{"num_hidden_layers": 9, "hidden_size": 160, "n_experts": 16, "experts_per_token": 1, "d_expert": 160, "d_shared_expert": 128, "hidden_act": "swiglu", "moe_layers": [0, 2, 4, 6, 8], "router_score": "softmax", "normalize_top_k": false, "routed_scale": 4.99, "balance_loss": 0.00129, "balance_bias": true, "router_z_loss": 0.0001, "init_std_router": 0.0162, "lr_router": 0.000473, "num_attention_heads": 5, "num_key_value_heads": 1, "head_dim": 32, "vocab_size": 16384, "norm": "rmsnorm", "norm_place": "pre", "norm_eps": 1e-06, "positions": "rope", "rope_theta": 10000.0, "rope_fraction": 1.0, "qk_norm": true, "attn_scale": 0.177, "tie_word_embeddings": false, "parallel_block": false, "init": "uniform", "init_std_qkv": 0.0327, "init_std_o": 0.0, "init_std_up": 0.0327, "init_std_down": 0.0, "optimizer": "soap_variant", "learning_rate": 0.00601, "lr_mult_o": 0.635, "lr_mult_up": 0.903, "beta1": 0.95, "beta2": 0.95, "lr_head": 0.00853, "warmup_steps": 57, "schedule": "wsd", "decay_fraction": 0.605, "decay_shape": "linear", "final_lr_fraction": 0.0, "batch_tokens": 32768, "max_seq_len": 512, "doc_mask": true, "train_tokens": 253100000, "max_steps": 7724, "dataset": "wikipedia_en"}
Below are experts of layer 4 (counted from 0) of a mixture-of-experts language model. Rows are named router (the router's row for the expert), gate (a neuron's input weights, with its number), up (a neuron's input weights, with its number) and show model dimensions 0-159. Each number is 128 + 24 x the weight over its row's rms, rounded and kept within 0 to 255. Numbers have three digits each.
After each expert's rows: a language model's description of what the expert responds to. This comes from a sample of Wikipedia text that the model never trained on.

# expert 12
router:101136123138113121138153121087154124172101104140096084120113112093127126157156096097123131127146126137166131127115135098137096141091114122112107130108126164137171152091130161132156096100134129114154114101109120135135165149135119144089114148124105159103139145136121126157116145139132099106118098152104110136161136172105105100159164108102140083100125130105121176133139119088111118148150093159103130127162072139135153124124116167113145080131140164146085192112142141187189121150117125
gate0:092148146172128144083167074128138142127146162096109137147128119113135115165169124105162147112126123157115116146152135125150115138151108103173092133138112118136179174163103130109113108109081143113133114080114148081157131144162097125171139106116088147104138123127157138173109150167159140160150137129144171149120112114144108116162124129121152142110135112108129142132126122109138106155067164153106104143162113151089094107136143108133107167103150124146100110123132123102128145076130094
up0:113097137145132130113103109107144138097139150149115129140113127101134111137136084167109150082147130133126143193118135157114133159156134112136143136154100160128161126138122128138155126156097100111139121137144137087151128121100110106125165156147098097121088097106147082088122123173106117150112202154083115157143138111173079121128148116098142138107139136081120066077087151099103124115154150145108156118089124116144154111149125132108135125117104134112148120060141127125112140127115107
gate1:183093132156127112173100115100125106147139140112121136114073100144132131111131144148127155117101123184141137143096134116179141132108136087124093126114130098117108122113105135173134182132140153136138089130120141056107150131129184116139123112174113109124098117158154109126132125132081120149142129140147175142176124115128177120120124136112106141164089121123127156154157069105125132140115121141147115133139099184109130089134126110128160131121094139178106126113113107145102161101106118
up1:095078146161166082132178134137163158143099135121121123124122134150070132114167129099156100171129156064113130124134121160109108081137138071118122133152125126098134126111123134146106166128160163170149162145115152114162159094134134135114101132109132143094104136130112130110160137132141113178118127135097089134128128097100142106125100138097082130104108152209139112139109141121116122124102154129112144184137085155118131123106129117121149122125097155128130113127131110165096120107136109
What it handles: Line breaks, paragraph ends, list dashes, table pipes and == heading marks that close or open lines and sections.

# expert 13
router:120116142141089098179143114116132121141130115132098118115117125118094097154120124096113122189081086121116131090162161147121090144103117129167113115123083127097131116141140167159156145089107122151149118141123133132147159135154125155097087162162149120137143125156172118134121067121131109108102112115088100143149160129106098144159138118105132148074127108128097110107120119074116126101162131139110169126127103115102111091141107137115155126070136154081116159131092129134142107149139093
gate0:110155119158071100144118109140122090144134138159098104101117145121151137130103158145101085157127102151127065126137116137181119143139106137113151136082171124127083155128193144106140132145173167128118104119109119129097097153151123146135159138091130131158159085145131136158112124152129138135099154126155115132116143117109096116147119128093126130113143133107163122152138134151122109120118096092126120072164108110165149156180093146117126103124156117169137124138062124121132125128176130
up0:112116104140143125136128116171122113123079150164130120189156085117109095156121151115181123157159151139163189104075128127109113142122090098105152119106116115132092115132136129139165133134141172123090120119163141123138103097123105139137127124143126075135115127155145138145084124091105147125100134091137128141133147092112171142097098129107125125130161104128161125122153146139159119147132118088170108078139087144160149167101105145134128177151122097096087134142125127111153160142112115
gate1:131127136165143130116129121148150138111107109099127108111081098100141159173112105134113135138195107115120126121159123116133130185144079111117125153122149146118143122154127144140116092080125107158157100166134121104107173122123143160138130095158104107111160151128194114128167129198121165108100104138148153137118138124147146130104149139146121114135124091146186129154156104150132177107117129161101134119152134152172143145129119088138114127111172128111126129117156102089111090110100098
up1:138116120139109109134125141140124099143134124143101075170092162097130157132089134129151113101113125153135093155134118146153123180122140109164130069105098131131102131108143123088130115139086118116092177172109141099179111137166114126121146119129093148157155130094178112152086115131152141146108132154153136164144106136106114153108153073099090112110181129138133139126190147153093129153129145121136137057144133143148120128156109125100105153142128132139126109122170119135111124128137100
What it handles: Single capital letters or short capital clusters starting names and words, like G, M, F, Ch, Nev, often after quotes or brackets.

# expert 9
router:086128145153125078166120153126102116107121099135099121148103145120118119121115152128128158172101081156083128133161163135148134092110158136146108101090133155108200130138121135174145110093101113154120119113129149108144148171116073126104126157195156136097104148124158154141120089087101132098143087101119148124128144169117118090128174138143117114119140117089133120110102127132112139134142138161123117170128083117169130114119134147129097101085133114111114130142094135136120160114142123
gate0:095162154115130088144115141117128157128086126153098161138128159140081137110130163121125113132159125127092103126134110116097129157148126111166129120145153147119134102091107105160149126176108094087118115102131091154128163100161150138146144152130125137102107090192149102118145100140126116078157134101130162144137116111126076112133126142187142130099129128096163149113107108116149159161126129117146136121098137141137121122110096124077121099126114094132140132206132155158133091080114114
up0:187149112127132143130159162113137162120133122121081095143133120085137141131102120095153159072107171109124119114139105116125144124107120120106100142086161160103135129139165141152084093106071104151160104158157163171145097098104120147131108150142130096126157111096144098101135164145135153147159108158157131114155133119119109141117142120174130154115112190117131083114149131099129120123115115115107113152150109144112111121095108133156112152099132191147131133156120141156151097161120110
gate1:162146135140147125135143132092166154122140110166119137110071132143119106147137104086138109120093105126139139156080158157185127106110125146118138109142155120080151118093153096138144176145105139115136118079164122122126179154123106142146120124173119144181105127144132139135128149091144091096129134115177171094094127120130152150130139110121118143177134125160186131117124098097109127121148125163107119129108128159103121145140110153089141145133093091132163127130125167151081155140126100
up1:163137168128129117119148094139115181174100126121142169129108120121129105142121113172116121119109167104108107173090134087168105131113104080131125081101147159134136100070119105122175091104116141162142161136108139140159124157119140120115119139108077083128127127134131102147090128134107132116157080137124173145148117119124098122117146138116162186165134116139112100104126122110137112152155126091136149132156161126135132141128093153101165116125080133114143131151133137131063149138141101
What it handles: Middle fragments of words split after a first letter or syllable, like p-ent-agon, p-amp-hlet, T-uc-son, cab-b-age.

# expert 0
router:103146129150078123159137132092110104132114110136102071109073139100114125153148162077149136125107090155100139046118120156146113110096133091114115118141114143120123158110164120126117091081104146114162137111099150154129164161134137102119115134146113146121109134137143110145084127140101122107120108119143145140125144152115134144116121139147125125066156076064105172100126141130133138156147097117130160144139093175166140130134111121114147121134140157114095134138133140161134117102125076
gate0:122114120131093102105138125088119141093110141135111074136096099181149130123116136173113098128144086106152122126126122145094139112128108134124086126115124102162109142093091123156132152129124143087117146185141161108123127162143166113149133161154114134096148131126142134097091106158099120081136155113144142132185147101142176129122138153134148103085174148149111089148146152117122073160132125122093129127172106168170104099116124132119150125128146166151098100124129158109146088120125129
up0:117146111120108154136120106121157151126086132141094163108163138141127112143155071169133129132125142125133092162107119159146058135132137143170104133131106103107109134149127137118066140150135106116170146163105097139138150118104122119151112100159169134093098142140163158159146132145133137159153120108143125129124097156118061137141066120095104104181092125152169135120109141141156119095137151171135118155144136125114120164142123143126098142063128139146099123129138091151144131128149120
gate1:164099092093074104131090107137138116158147141139188079126113131125153103209147129118143123083123102104136154128078141103172119137132141163124137144125140130096133083124105129143156130182149145112098140164139135112118108113103124157095099146156178122126098155132116067162132129101135144147147116114122158132101102154166150112142115114129172115119139110114139122132142127147168136144099096081119121107159108122143145138087117145136140125131110122149097147108105100132131169143113118
up1:108150133136136152119115124112124111085153128169065128163084165156108105108126148112100107144089135136115136151120151110141135129080072134146115128122138105121123136150142099090118130136161151137167119134137131136129122129122133141116080110134110140134074172139158174100155118133137103116135131135129084170125139144138144124082151164151093126122091120146098121110130133145086092115120172096116149154078116104089139116165166115172139179162102122149141093112127126156158128147084125
What it handles: Pipes, brackets, colons and digits opening wikitable rows and sports or chart sections, such as Championships, singles, Billboard chart.

# expert 7
router:105104150155117115152180127136108097151105114087103093124123095107084129160139140114098102140083117143120164139143143127104131146106129131098103112114142130082125109069161164176157155116134167146140153148160150127152123126133121122113100146127139126121119111157146172150155124150107107096099086154104096087091160146074142100151133121116136138137150088124115135079131155108111132145150130131129118093150111133101118103143125143094125109133141131130088164139109197157146159088126108
gate0:130139154094153129139144125110125136121120089157128126133139176142124139112146141107084141113092133113155116123122188174148135117090054141086164165104156135173144136144108131140105144141112167160138129108110113084144096164149123140123140142156139128106130135125140213129120107138129088131125145157137099141169134132115148101145101093113175121154163086162111147125118142136117124086100135137152099149104102094109122166087125156147154138102128156150110144168125124138128151109122138
up0:093134129164135123154090155130149137099103124140141153146133127086113095154168130165133163098135090158125098114143107135160137140143144140128113099138179146145121082136145131153114155119123139133159122135144088121109062139127182130158142093126126127129123113172122156154118164140141139149098090110137153098161177128092104150117129121153094117141108118092096105121117118109165124117126114126126093133168157092144095144184132125142115148137128189126140079110113154119140088128121180
gate1:124130119095164093116120129149153148143157139081094100095166111108132152171133145157146113167122091111158134128123132127117125132097116139145081105095109138112144096104158139142138119090160098133089102167129106122150119153119111085081134088111133152136110100134102130111101097151117098174176096171166116123141148144119129087132140143094117135141140117110120119131132130102177087148124120103116102108159154106127142125152116119108145113125089060157133191103111162128104145120118129
up1:174083111185140125137071096096094123164122104109129149139101142158145095135114117116132116133137153150112139132147150108159100117143160112124095127098143098119150101135114102134121106117133106118146190120147116136146112126136126095106143156122072123150155140142128116126156101160101105139137091063148118129193117059117121149163112114106110134193156119121140155124126128076116125123086142151118132168122127144127110125108127105120101154135125107135148165141187118114131144118137131
What it handles: Function words joining clauses or verbs, mainly and, to (often in order to), plus also, would, can, or.

# expert 3
router:116130142108108105150159156124119091156101087126109094102106123067106134151123095113094108127122123165111184131134167143178138107091130130157124153110110161110158151092150127124145140141078109135154132107114150141116167121121119145099122123133098117133134159171129092156137129124125090122150135153111129096112145141124122109153133104098111153105129124140090165123145170082111120101127076132114165150129109103121146077096151128120114073126149145130105148147140183161173155148102133
gate0:133135112121060118175145125096135114111109161109145128123127119112141131127126135173112116147131127143154103122143094099141125121155135155134071154104102207136134145163117125097107119136097128105087133097076177156148177143096104156140145165112158132155085138107085098090114083136087108127106127153134129099131134096152113144146130120066123129094124150146109111120149132083122104124125115116153139150138124096139159119142085140122108121134138114106160132148103144158158135154105125
up0:148175131174145150163111134132107152130104120115147168123127124130075149173145073127117137118083118132162208179153146139147126129146177111135122093126111081117143147111137172099138116086104109151121187147135100145134109129123134142118115112135079076143139150170128165135153130170122152091156130104136140097121097120128126144132120132100113187165117132120130142155096136114106159133124108132138120122123166076136132154133121112107114159107128107129144151112124147124148111115115140
gate1:129118135150086093097122095147099166161066131185136157119156170120171132164176125120162159138132118162118105166095132099129134129157156157145124143113174121094107130137123122133157140148137138140151159136117121127102141113107123121125126096121162122114141148143152107157110125123129105126125112114117140097091116111143139091090180124139147167079105146101106154139117122110107115137132148149119076145092117143099110136156131114115157141145116120121077127166092166166132159071157120
up1:120133083124124088114140121134123139118182140093098119137120073135145141141129140130081084130122112113179179140138135154109114117131102109137152148105132103146114138119135135103126103123130120122099164145116112111143149120135121103113075162179096124128079110142126115120101127147152142095134140131172108153120118159130152165135144132160137110154110153184109103115139169141171091140109084141167131100157163142127137083155117101118095124154096109128144123065105144154121104155171099
What it handles: Commas, periods and closing quote or bracket punctuation ending clauses or list items, as in Poe., Uemura, or ").

# expert 14
router:105129135132115079148134182125072130145116121120103142123113137135104062126125161120070160142132108135118183101148171127144115121114139106140119172086127104060170115140111173135122107108133161110142124104134154135135134156155086138064116138160151134122163128122185130151133092114098136095113122094142079113119157155145147138142119122110126157117140110111104125094099120142128116112163143141127148136163096120119124100133112118140143111150128121117127169091121133158145125137077108
gate0:087140105143102099119114102116152130088124154137122131102116116156185151156101138070161120119143062144167138175109139125098142090096144101110141112130114100126198145123071106135112138142174150116134142128143101151078120101119077151099115177106146114133156158107123172156111127143112100106151136135133119102112107132149148138126119142129128161140124101142127123128128120145121092148130131132117140101074093093123125129110101118165094130128129155136120125151139123141143144075096097
up0:119153104084103160096114113123154126163182083119143146187124085105176134089129127091109127095084144116131154112106139158121124116125122122132094102134147119108137142105149146107099117116108116153149113099125129125121136108140173147112149112148155152060083111102146103133118155145154102133122144136150139110134125122155121102105134160101104125188157109137109119125140168109083158116101110148170106115139127134087121138087084135116116148121145162112138078139113107159173125126138158
gate1:136135147114111119132126149121118078178151104147179085179129137152099091158161139140109099173168130100112131101121147099104111082119129133121122166170116153139131128131193172164117124089161153098080121137118154095096091122105114140121101110103091140127127157109121136094123160091133119094132088136151147123109126125136121141099109099122131159132135105114095151116108103145141121123121158134150124197128140101136119139080113109135092112140095142126131142134108135148130124089088138
up1:127088123145146116125146150075159160123134130091147139152079163104124159141161156128140128159141055136147143113169099098147152102087135143098115131097103109114115107166114115107103140139108131120112118107178176152160145116120123111171151107104117109132114136165122129099112109102178121137121133109110142151133139127167105131162136108157150153104116091107118100120078143165076126121153110140068122119134148122131158122141083108104105114119098106115153129133088126135159113161147132
What it handles: Mid-word pieces of non-English personal, club and place names, such as Djoliba, Ludogorets, Kathmandu, Osamu, Priyadarshini.

# expert 2
router:115105162146063133156186136114109116136143103109100117070109098114114128130151103104117131101124095157108168123127126140148128138109142147100130139134094152120134121075131149133126122079110125127131155122125131147141148156123089141122121116173113126151103115129169139141112078145127096096132086112131128121130161135125099123109172126138108125094127089123102135106136156127110074133155069172131153148128133109133147072120119131157143111057140144113125176118107124138188136164109129
gate0:156139130108102149132139144122130136112072135147106103092137088128101125118142113110129144110095079116082163094130141143160094108157107125087129130123185107124139130131128135122141128119149080134122146125154112141099149143093149127130116106207138110158142147127153060114131136116128093107153101148117136143136170115160146132131071111142182129098138097122128125146186096101136132083093171143149132128092135130141135126142095122134159132124124153118118125136155170093115082137100144
up0:093110104130144129113099154075151072155138104098109158162163126092130119114133102113158137136127129117103121143103127118162190167138165169116085101107137144144117143138086140098118163131145097155129114138122128137119141127106107149140079100172111121129139104139137131151170160128119145107105139125136103118110140153132144097135153115103131116136190125137092096167098127099108150092136152127133149132118101119088131159110131112129090131144094171102126103098114100139061122175146127
gate1:169135142130099103128189124106122120140109115149136109092115090155094121144116120141112140143128107145141166160134122142141151120131116092151161107147072142108112158134090116157124128169105151090152145105130126160180092147135093131137126116097119117134152099098214112111149107158138117134117183107142082069121095118135123127099123116154133189118121099141139122134122123153066164119138101132125142150111148135103141102155099106112129112121138118123091143136150131104166098125122133
up1:143142138080153136131113139160146149118137111151177101118112122125126144153132142103159123135125093137134138096124140157143087135111165094112116108124088157079077153132106137140138103119127112175120108138124078110118163118113093111138105110127123113147089127107143138179143133138116165134157064140106211123100161152124153134136100143124147119162117096122118141122119123104171122156125148172140130080075134164146121102132129127126130128099135158144185140164120108100101123106161136
What it handles: The space token starting a table cell, usually before a date, year, time or number, e.g. 18:00, 1 November 1994, £.

# expert 8
router:109111144140105102151103128141121067138093128122133123068102078137109118147179120118080168140150076116127150123119135146147093116124140105132113150139111130132137136095161145129174123124102156119139153083147162159160139118138099101129153118159118116088101150138174122164137126128111108112121113092096144118111141162078113119125122129103194153086142072104135121105133132162143142135132140116139122139170104160157147106112137123164114115123123102147103123157123147113187112086133115
gate0:112131147138122089151128150140165076149146133134132086109094097106105103125128129127163128093129146157123120114144134102133063104133106136124115103139179156128126081133173158167159115127102171122153160138171124126129082124105181115103096102124079142109101123104127094081165121114151086134139150124091122166114136125118136122152158166144158125125166125105134106108138096137124110166114110086156078146162149146145120139138136130134144140129121145138084143172153123133120148126165118
up0:118141119141130085129153110100118156129125125138110106149140122122150127128072086133144155161142153090124103126089147111162144117115164125115161095128137130128157187155127134143134120125070091191152108163124114077135187133146161134117124131137141142127137143138179139082109175146163160135152133153150092125121079104135115134130133118139177104088123095138106121194123173122098117102140133157122114113129140120113130137158097127143130079117126135149138114124121094109144167145116110
gate1:106099068152119122162141138145118157136129151152106115155128082105132124112146131128111121121140089156139156120142128112107117130133054152166096139104141103130151108106142151158133147183183139103136075136141157169124133063174134106125159079144149149099133102126119096105164072125121120122123160168115104151124112097121146122081115106133129141113157108154122114154105144156090098171143132140137138123120113127149117125128119089116171128124110134123126117110152161079128128145154130
up1:171114094154121128144129115183127147050087126112147112117115154139123134131185140110117127113129117122097116109135102135069112104114129126092105128126145160118149128098161151123086124115134110130147145126149129149124125159148075074094120121107117151114127131131130151162140120119117129147085119131106152152094159102180127150121169146147178155134098105107109123148128161123173130139137143182142118109084181111151134115110119118136169124165114144156126125133110164122123095075132117
What it handles: Month names, decimal points, thousands commas and number parts in dates, coordinates and census figures, e.g. September, 17,745, 18 and over.

# expert 10
router:116128160177121096134152140109129108116117138124103106078121129112126110115177097099113160140141112130085129086133108132137119128112116100104076144134123142130180127104190134156169118110116163186147151087157141139149106132166132088125121155150126154106133148128142102185081116120138131103114120123151153109144134160121118104163132134105147115113102127112125149108142147118144113163147116143148124103165108129116154109097123114144095121040130111160107140119091147155145138146079111
gate0:150149132116119141127151115108145142179147164126129133103124115141120092106084116121126145143103113143122111115135154127154202170144159086107106143112127116170161172147145142157162129135135116115132171093129146104109043133178122102131124093135120137119097163068136132118138124136100153130126133156131139158103152128156059135139166153088127104144151129156148114134106122122181137155111081179128108127132138144146115137108130090120110143090110121148125141118129149137113106135156128
up0:137168137129181179091096084102125132142123106147135097120095134139138107122140129148122133141096109134106134110143104152115118145118094080189145131122118152080151112174116078114157119142118089156105141161112146126137120160122111153092122157138136132197115103095119121142162139086138124133102131152077151132122087132108105083131150127118154114074115100139131162143108123137130145098105120136109097145099118152129118087159105128150153161110127108140142117162177127127127124143081138
gate1:128124138109117082155107110134120104124106141084123102128126169145161117158161151108153118105143148075119121122125132113078180102106119114103122100149141133114175112083143115162149129176123162182128157136120141083176123133086141128144106090124124165137122170155147083167112153153118104110094110138142177125134144158127124103141118162136158104153119102117132103129133116156123144138158121140183078080128123108128107111162124106154119138116109124159116119130168161121147131107115149
up1:121129147129164129128119124144144180128080105177110150117159118160130154152145141130111147184102174139101133120143064115127140101148119085130148131121128130176111122122141161169149172116184126126156133125142132123144149113179153157147095100148143096116098134096143163125086156132141105147133122116115114183149108108109129142082130148155175116135124135156145126111081145141125103152103091097134156103105098137149125121138119180126128119102169141158128145101103108111118126152105114
What it handles: Latin and Greek word endings and taxonomy terms in species boxes and asteroid tables, such as idae, Polyphaga, Genus, JPL, MPC.

# expert 6
router:122140137139097109131138158109156120120140065132108130097135069126111085139171098125110152132096113132148137077132122112174084134129148081113117151130147137099177125101134117127158151119102141176156127117116149188149110150152105139090130124157158123111105121117146141131125117144121120106122092137099107096119157147134114118154132139118146128096105105052134143076095148143151121152153122136118148125162117133126118106136134125146098131069156133137109132155120129148153104112048119
gate0:125134160171128146151136195119107139121127083138159155142138084149143116096140105126145108129135100133119155117118104078153124116148118158088145135146131105115164095126097090112110165142130160142176090138111159185144172107131134109170165158115140084132052105132116127130141150109131139109101114107092125085144145128167113101164147157112138153091120121131128150129146108148114113124101116127125180116134141131095108119153139114116098109090132152128115137167145143141123118176100121
up0:113069168117146113140116115150144095103139134138146158098118186160076159139141133160149137133125117108087129112142119103126140118094169178123110129162155156149128107134169154152096143111129145140153140135132117130126161128120150120150138133147104149131116091172162111127158095143144142122097138101101141116144139117050098151102121123164077145113145139121165138099148146139152109124113144099094139073085143119161126129137127096111079116153142156125119128153113085093123132139087108
gate1:149101124126098149141139104135114069159164150124128151136148124180119063143156135114132126146107115123219147091107146116140110121106126109158121158110141109092184103101120142110141132148117130099127104127101101164106125130091108139100170101124127129073142100122144155157135169120126159128112119135095100116127115126126115071143154129146096067117121123134138144122125128136144133126094099160125102134139164120115155132111149140102122119129189132168136103124143116109120186150126132
up1:111153113093148132091119167137157128156160121124126123131120151099150090163154110170161122161122077089132115140176099176117128122121136114141132145127144159079150134119110113145159122082111129117117143165097137135135095117124119122121138092120097141125167109125116116116115186133132151144109129104125136132104136139127122129163187135119116125119148083091153161157106126106134123124158095108117113152132179156145139084135077141140155171137139179109137088145115122116124072138135068
What it handles: Geographic nouns and compass words in location text, such as County, River, station, Street, House, west of, south.

# expert 4
router:108173120135118098144173167113129083146098138079115118107101139090116121152127090084101094134145114158138157123138164140126121136149132098112088147094097179104146158077124168136155119115095133116142164132109117128150109183129137110124151160153153136109113146155139161118141094128137090118110121111118125114119146144102132104179143091112120127111098115104075140127100189141127082131150115136152133113140092136119097092155122167116107131101144131072118126130137144137142171119133132
gate0:136155124141090079135148143119143078153118117102131141139113145100132136104125108107167145127113114152179163132184114099116129121130148121086128106147118129092155117078172113151126098108124161131145160144122139113147133159134142126145099130096176138090124140124070141114110123053136111156152126149161145115123132113136079130144141109150104113167082138118105087152101157165128099077091105154124137122118105123137118133096107095158126158104175130129109135137154136136150154138109156
up0:140148117130137114101148127160144080128145084135163108138102129103096120127154135143146145105150114091119120098114123090137136142140110128125160109141138137137117107149098106108099079171144102117131134084186116139121165096111124168114123109175118125139138157127145088104140120115148152082137079157123145075109149151120088102218099128122129112144113175131172110086116111134130155156142151174143081149124120129132146131150117107140147111116108132118108131118108136112109121187114137
gate1:168138146150107123128104132128143119150120143112148149126108109128162074148128171161061170122165112154119115145107146127124154133162098146157109162144135072115175107140097159133104137165101101124097154073165154137131120143155112087135137125126103134151171144109117139143103124141107157131160151109097117134161134144098154078066161136105139106145093128156118112134136156145100120129129181129118135125146101127113122191118137127095149127136120160120175139123144146138117153144112144
up1:093161153126171121083102158108142081125101139170119113125125117149127060152143130116179119129161114088164144137136111104119088141116159132123169161125128158151091129100162149146135127110124129159133130129120111143127117108170093119138181129163082087126114101127071124107128112112125121102093125150121144132158145103124117142167153155131123145146146106134143150116109145134149136119121087107112122122136117131126160094130102116151137172083118159153133148154122142110133074119199102
What it handles: Relative pronouns, auxiliaries and reporting verbs in running prose, such as that, which, was, had, said, claimed, built.

# expert 15
router:083134173118109118138098122126085114178119117072120135103096146119107055124133138115138143166102125156129117087133147109162075128152181138097114148089070126101145149159116177179126143103114120166099173120111165157122117136182118125116102118136166104149146131145177125152122126118096073125169139140147101132154140148109115115122131135090139124114129129121094130118102145098112099128136126112123142112148102140128107107113136110109150126099123135120117145116126157128107161127141157
gate0:131086132167104172127100121119097122157079069124129112125158143155076108127143106073118141119048150149156179152181150124105121118133098161130086172115133120088110124149098150123113099103137117142141100136128099129142161103155132165124092127117130137141145130087131124129134139137088119138172149140119127117159150153132089107100146155096121179114135117160120107126133132121134106138080155137141131093137147107161130127098164134156117132119123125143143134135144156137126124130136185
up0:145124104124096090122143135088113106154052121138185113127116149123120142118151123119141168131164182139141152104140118114159165137130120132110090122138107141110078155123141104129102103117155100140163120114104125110135095134126118102101122141141131107152124101109124145125113116142079109122153110055145093147127143114149123084133147117192146127148123141134151113145140072137159108119128101157149163128145138134119187135117101108137106128113123117150108123111180168150082118168103153
gate1:135163163171123122069137134152160094122121145112084142126163158120128102131148151148135124184116125157129157136140089159156133100081155143099136127113082112115145116116090127138121103136134131115133141122135119095117153121122115082152145118125115112158101126190129122083130150095133134143115153174129137139133191167117111136135121142123184140174122096111156141198099143104119146166135120089138161107158084114098156141099122126114141113138124136144124150152148141114099142137161108
up1:132145085162157120126125159155138156139127139096136153063160184142143125155113109140151130142130123142096129118118131155124072158145178123135085132114125103122121126125143150137113097158117116108163125110148136161087150109108112124181149080168173180122110086163108132165145165105122134148116111123143153119101104127100103140144119127128118097083123140163136156135168135158098169128118061122140133097071124152168140097121134127116127147132151142126117127135121162127145110130124138
What it handles: Word pieces following prefixes such as dis, un, re, under, sub, e.g. dis-ill-usioned, under-m-ine, plus well, way, order.

# expert 1
router:108150124170115098170141134081121127152125128104120125099104076125108119126144113105120153170124115142156153113134137173134076135129110121157110133111135170111127113137155133178163157099138116169166155114115153153146131153127075136097113148162104105145146108098165134137121106140106151092120123158108145125143152135113144146106159153137134147078112111067123108116117153092118102122155129133165180113153108151116162117104096128091132114116120140104116168142118137177188122125107096
gate0:112168142141124115150139178118148117111156140102172138080109160115143126102103130101164171176089133149151146071120129132157123123132085147127091122156129169081102123138146147142116115137125125133097139127110158159115151110132112133147144142119111102122143129113120097119158164135164103128179128129118145097142145105133172194116148170080166106115111189131102101165141113115131141128140160127138133134131110152151127126143107138096120107131128106151136120138151165135143192168098144
up0:145143127081126095152108095141131127102110111137185131123100124112167081137114126123099099189135088128173136126089190117139167127158098108141142122130145132107148173134127110135129139126123116132119124165113112122167096103135110123157130150069105117089102102130154169094139106153134117129120093131123098133126103069121097130124118130130124164105144074179140116143139114129136153108119116136108079117123152078147102110112112106122128128092155115119133093155108109144163110129111084
gate1:053140139148122098123159091154123126134150178105136111100128117154142131117156124086140097136146151136135132106145140145143177106178106125117106141109096172139098088124106146122137137150176120157181129142143099139161167128130138127097141135138104115114122153150168128089151128129142133130118120162075131159123125158126159126129107154158167117120133111114078120134119102145180117177132160124142155140147131131160155155090104134078134094158127128112134157072103127120127139162149119
up1:151165135158117123090141116140144111139142119098146115098111143111154146128074132126129094142112107150133146098110129110144098095156155110104091137157154161133134135099147103139112139047124085117123153156122138126159163136141150127103112155131135063137139108127063131097170107132124097190143135143101117140154147136155118117138167159125129122110134122146131131150140138128125108163084139092114132139134161120119137129151165158085147072120143163124132103134135162166150088112080129
What it handles: Nouns and adjectives in biographical text about schooling and careers, such as University, College, graduate, politician, career.

# expert 5
router:133130139121101117141171130102121052132104086125109077104111092113087106170139124093099145129118099128105161112132118150146145109107134131147100133116121135101135128128127185148148120150141136140162155112085153161136145125143138100112127154135119126098134133138140124130094112136106093098122096119141119117138142143108125126138146105107146107091123046114090143091120144136163109134132069198119184112112100158120106152102134119103139134074112142103091134102128124173127130124114113
gate0:155108137132123107132142106115087078149112095134125147110152079140107155110053125140152066140127121182118134150144106178112134156128123097197127113146182094118148084077139134132153106133124146103137128142103146105113121150149133111148152144086082141130143112144137124125131119127112109116092123177134136113150134118102159138168133145139123108130139094127117144129115076118074086153125107133100108134106111153116137106135164161128147152114147092128149134168117151130105141156120133
up0:114124140116140144139106142175144130153083129138121185122102162159169120117104147124124182151112140151154126125105092116117139117126117098139142074103102148124161174110150148126112122115140145110134149100121128148095149150093134144116163107115141151150113108133111104120158117111119146189130108129130164123128120148117110140133165092131129109106130087128140148123069154140143154129171150096115126119076137165152128109096080128153054151147154148143116097153099145120160131065132126
gate1:137100128150073168142119114129132103101121125143103144139154128128168116109145103125124109146152098125118152098097148135178164103174175111135099170140120135142075121166098177139096125140156166128169130124132143125130138113143136109115116154146145075128096123121141128095093098108092149098141161108130095141137123153135144093136102099165164137122121130185118149113095108122161154125131137141129154100205137106100140151116155102095125126137134153102104121079131162125131100139133113
up1:102082119096119133122116143190164169139118118124106167157145102120109102095109138096129123099127124109160129075113093096107134082130170132115100126159130103161095116130132165096144152152143092118156132151156118112099127140131117075143141148125114128147085111126121142173108139129123159137127109117112134118163153144119131095131068145145140143125141098125093112155085152076102137134097157075162117149111158098128141147106135134095152152118122138119143116130074118116168168131131137
What it handles: Pipe characters between cells of wiki tables of sports, election or ranking statistics, plus semicolons, colons and numbers in lists.

# expert 11
router:087162145161107138142183166125110098128081115109112108113143118108096126173116124110095109154126100140148155097170142137125158137144145087120091131125101177121148113082138113155152131141161139152109119146129179116142112127144120151099088122129125105127126140145156143140143133121133106123111090142109158133114164117071099131118148105066158155115112082136118133111097158138096128125131149154143132107175136146144146157135141134140113096126155096110143161155110203150122108113108089
gate6:088143138161144151105102143088142154127089118128143136097105103128141127168145148110134110142157110116140140130125114171104119107102144119203124120158152144086119121145123116120189153115102133164129114102093141152152182111164179140163138140119134149159144132141106086165122115157147175088143068151113162130094111102091121122123101152100160117100158124084128152119132154106108140114118104136127160100150128119130162181123151147129118133139116089115113121132123099115130132154140163
up6:124136143179155080171120120133122142164125153123105079162143134119151168062121115098165100140136112127107120100141142135088134124094117166154098128110129153148114126160138103178104161129125145125109132157129132103155153120125092115129097124122120155112174139123108088132091140096153139141145091142128172133130065175139112131095159131108172072121130142133112089132206135109128099092141139148142118129136106119142142117152132146131132107117104139146156156141099144129149151126141140
gate7:135101127131140133127117118142143131145092136097051120112142094125141134119118135142121163158137092139105168128144088127124141113121139133171170122161170153108144105098130143150130108112137134141112131149133103100095157118112123113100138152134111143134106153126110073142155123120149136091109115108118135124117111098140137075122136140125099167098143161163124139151157177103092125071141144140117157110100141160136217178151092151125118085115115105124125104144139169147092138141109169
up7:108141095119099133061115147155114108132123161125125123152119093113174106162177137141107090129147127132108132109125139139161119133149149109093151175109105154168132173152116168107145136124142117112093110117137136095135132099059122093166086143126117120154100131124152113116139121136125151128104119067099111110126109185126140088143123119153152095124129135155180118118153142163120141152120127118139127146132124110138176130124110096101115131125140148129118123133122145135147097180138212
What it handles: Prepositions such as of, in, by, for, on, with, at starting a phrase after a noun or verb, e.g. Raiders of, Written by.